Experts of a small language model.
Size: 13 layers, vocabulary 18911.
Training: 340M tokens, 5185 steps.
Below are experts of layer 9 (counted from 0) of a mixture-of-experts language model. Rows are named router (the router's row for the expert) and show model dimensions 96-127. Each number is 500 + 25 x the weight over its row's rms, rounded and kept within 0 to 999. Numbers have three digits each.
Before each expert's rows: "mostly gets" lists some tokens that are sent to it at least half of the time. This comes from a sample of Wikipedia text that the model never trained on.

# expert 0
mostly gets: "uj", "á", "aj", "j", "om", "ij"
router:499500506501525542531512543470505521537500508464480495490443506447467480505475477523509499439477

# expert 7
mostly gets: " education", " theatre", " NW", "loan", " sports", " 22"
router:544508479476513537508539540459530532534496493466483455485484533521500535496485482510503494463543

# expert 12
mostly gets: " William", " George", " John", " Robert", " James", " David"
router:546540479490522526501518544482517536532509493467460440496474513520489525496487501508493501448526

# expert 5
mostly gets: " Goals", " Pos", "pet", "form", "ruct", "History"
router:517507507520530518537539534484524542513466506482481482459496574478476511492508478530476484498533

# expert 4
mostly gets: " —;", ",\"", "\",", "%;", "xx", "\n   "
router:535508482498517536504537525458521528531498500462489449482483533525510546486483483511500509467551

# expert 9
mostly gets: "He", " −", " It", "Species", " He", "Personal"
router:526489554463480522533492523490498511530490485495484449503464516484479551472514489513463543488550

# expert 11
mostly gets: " used", " served", " played", " received", " released", "See"
router:532536513488541525490481532476555517520499507510466468446464559500508521540497455525476525488514

# expert 2
mostly gets: " community", " Creek", " island", " flow", "aha", " Toyota"
router:538515483493518533504538534479527529525507490472482454492477530508500542492475479501509495462552

# expert 13
mostly gets: " an", " a", " his", " the", "The", " The"
router:520509492486508508514521563497525523524487475468489463499472502506496510451496460535508523465505

# expert 1
mostly gets: "==", " ==", "\".", " \"", ".\"", " ==="
router:513473524496468569498522489472508515506492494502482489456466514508476502488477495522466474503529

# expert 6
mostly gets: "″", "′", " Coordinates", "|", " Phylum", " Animalia"
router:528491534506464515489464504502510517538477497487479496457451540458503496468491441519443508496551

# expert 3
mostly gets: " second", " third", " fourth", " Second", "000", " highest"
router:533536485466527524511550540470514504523495485477473465493487543518495503490474494522486494466539

# expert 10
mostly gets: " during", " in", " During", "During", " In", "In"
router:531519504476522516489497513443536504526522514464483458472481493495500538489488465537496537480551

# expert 8
mostly gets: " paintings", " programs", " buildings", " trains", " schools", " communities"
router:545510483484509534506538542462530530530503489460482452484485533523490534493481494512497507461539

# expert 14
mostly gets: " but", " so", " have", " However", " because", " where"
router:521515498533520503554481519479543479531495500500477512469468543471481558523506514548506523436521

# expert 15
mostly gets: " sp", " son", " dis", " sl", " army", " ar"
router:515528508470521514502507568490536513555504437482481436486487521510496523455511495518455516450526